python train.py --n_layer=9 --d_model=128 --n_experts=32 --experts_per_token=2 --d_expert=96 --d_shared_expert=0 --activation="swiglu" --moe_layers=[2, 3, 4, 5, 6, 7, 8] --router_score="softmax" --normalize_top_k=true --routed_scale=1.0 --balance_loss=0.015 --balance_bias=false --init_std_router=0.0182 --lr_router=0.00107 --n_head=2 --n_kv_head=1 --head_dim=64 --vocab_size=4096 --norm="rmsnorm" --norm_place="pre" --norm_eps=1e-06 --positions="rope" --rope_base=10000.0 --rope_fraction=1.0 --qk_norm=true --attn_scale=0.125 --tie_embeddings=false --parallel_block=false --extras=["capped logits"] --init="normal" --init_std_qkv=0.0442 --init_std_o=0.0 --init_std_up=0.0442 --init_std_down=0.0 --optimizer="soap_variant" --lr=0.00519 --lr_mult_o=0.688 --beta1=0.95 --beta2=0.99 --lr_head=0.00901 --warmup_steps=50 --schedule="wsd" --decay_fraction=0.647 --decay_shape="linear" --final_lr_fraction=0.0 --batch_tokens=[32768, 65536] --seq_len=1024 --doc_mask=true --train_tokens=275800000 --steps=5720 --dataset="wikipedia_en"
Below are experts of layer 6 (counted from 0) of a mixture-of-experts language model. Rows are named router (the router's row for the expert) and show model dimensions 64-95. Each number is 500 + 40 x the weight over its row's rms, rounded and kept within 0 to 999. Numbers have three digits each.
After each expert's rows: "gets" lists some tokens that make up at least twice as much of what it gets as of all text; "comes after" lists some tokens at least twice as common just before its tokens as in all text. This comes from a sample of Wikipedia text that the model never trained on. Tokens count by the router's weight.

# expert 27
router:486545531492453405447508584484473534464507459454472494431523526511531504544448426522468521525505
gets: "in ", "on ", "In ", "at ", "of ", "from "
comes after: "| ", ". ", "\n\n", "ed ", "on ", "University "

# expert 22
router:556469465544502464506455542539408519496462500492586510475565519551444520580501516465503503500440
gets: "| ", ": ", "; ", ". ", "°", "′"
comes after: " ", ") ", "0 ", "1 ", "2 ", "3 "

# expert 0
router:472558462505538471425601497524484481492508496429484528466530445483519433493496540515466474518532
gets: "and ", "of ", "to ", "for ", "with ", "by "
comes after: ", ", "ed ", "s ", "es ", "ation ", "tion "

# expert 8
router:529448436515437531578462457482568528448496473477550438533491520500454543484471442460461496515456
gets: ".", "201", "–", "200", "202", "199"
comes after: ",", "–", "(", ".", "1", "3"

# expert 4
router:492424471537436509432453552517488561594436495543451502472510507444569429456558508427501413497547
gets: "- ", "(", "| ", "\"", "= ", ": "
comes after: "\n", "\n\n", "\" ", "3 ", "9 ", "6 "

# expert 14
router:518509513460518569549465560522512482496525536544480490446518531487523479455451482556462477498481
gets: "\n", "\n\n", ". ", "==", "\" ", "== "
comes after: "|", ".", ")", "==", "\n\n", "==="

# expert 24
router:447552558534514467538540522504607497583473473463506536502478541558499434536494520550543511512523
gets: "s", "m", "re", "in", "d", "er"
comes after: "the ", "a ", "to ", "and ", "was ", "s "

# expert 29
router:527527498521502540456481530542526506544555502456475494505489540570593525471475501515519505515547
gets: " ", "op", "ro", "se", "dr", "="
comes after: "| ", "the ", "a ", "was ", "to ", "and "

# expert 20
router:547503492486541461439532531493505496525448517522538514480546467582395477520453521521534482519499
gets: "the ", "a ", "The ", "his ", "s ", "an "
comes after: "of ", "in ", "'", ". ", "for ", "to "

# expert 3
router:526524568464511457528469473476440535395545489525479489540530476534495533519512477518577517475498
gets: " ", "0 ", "1 ", "2 ", "3 ", ") "
comes after: "| ", ".", "–", "5", "9", "8"

# expert 30
router:488535474566532537539526446553603484463540476528523466535490442487477472510435476489451513521516
gets: "1", "2", "3", "4", "0", "6"
comes after: "| ", "(", "; ", "201", "202", ": "

# expert 10
router:469393471499548442504499489541495417471566502442458519455526532521532544559550512439504449512501
gets: "was ", "is ", "as ", "he ", "were ", "ti"
comes after: ", ", ". ", "It ", "he ", "which ", "He "

# expert 23
router:507485494456480508485557449441640458461491463513497491555492479504484480469533574544510493474438
gets: "S", "L", "M", "C", "D", "H"
comes after: "| ", "- ", ": ", ", ", "(", ". "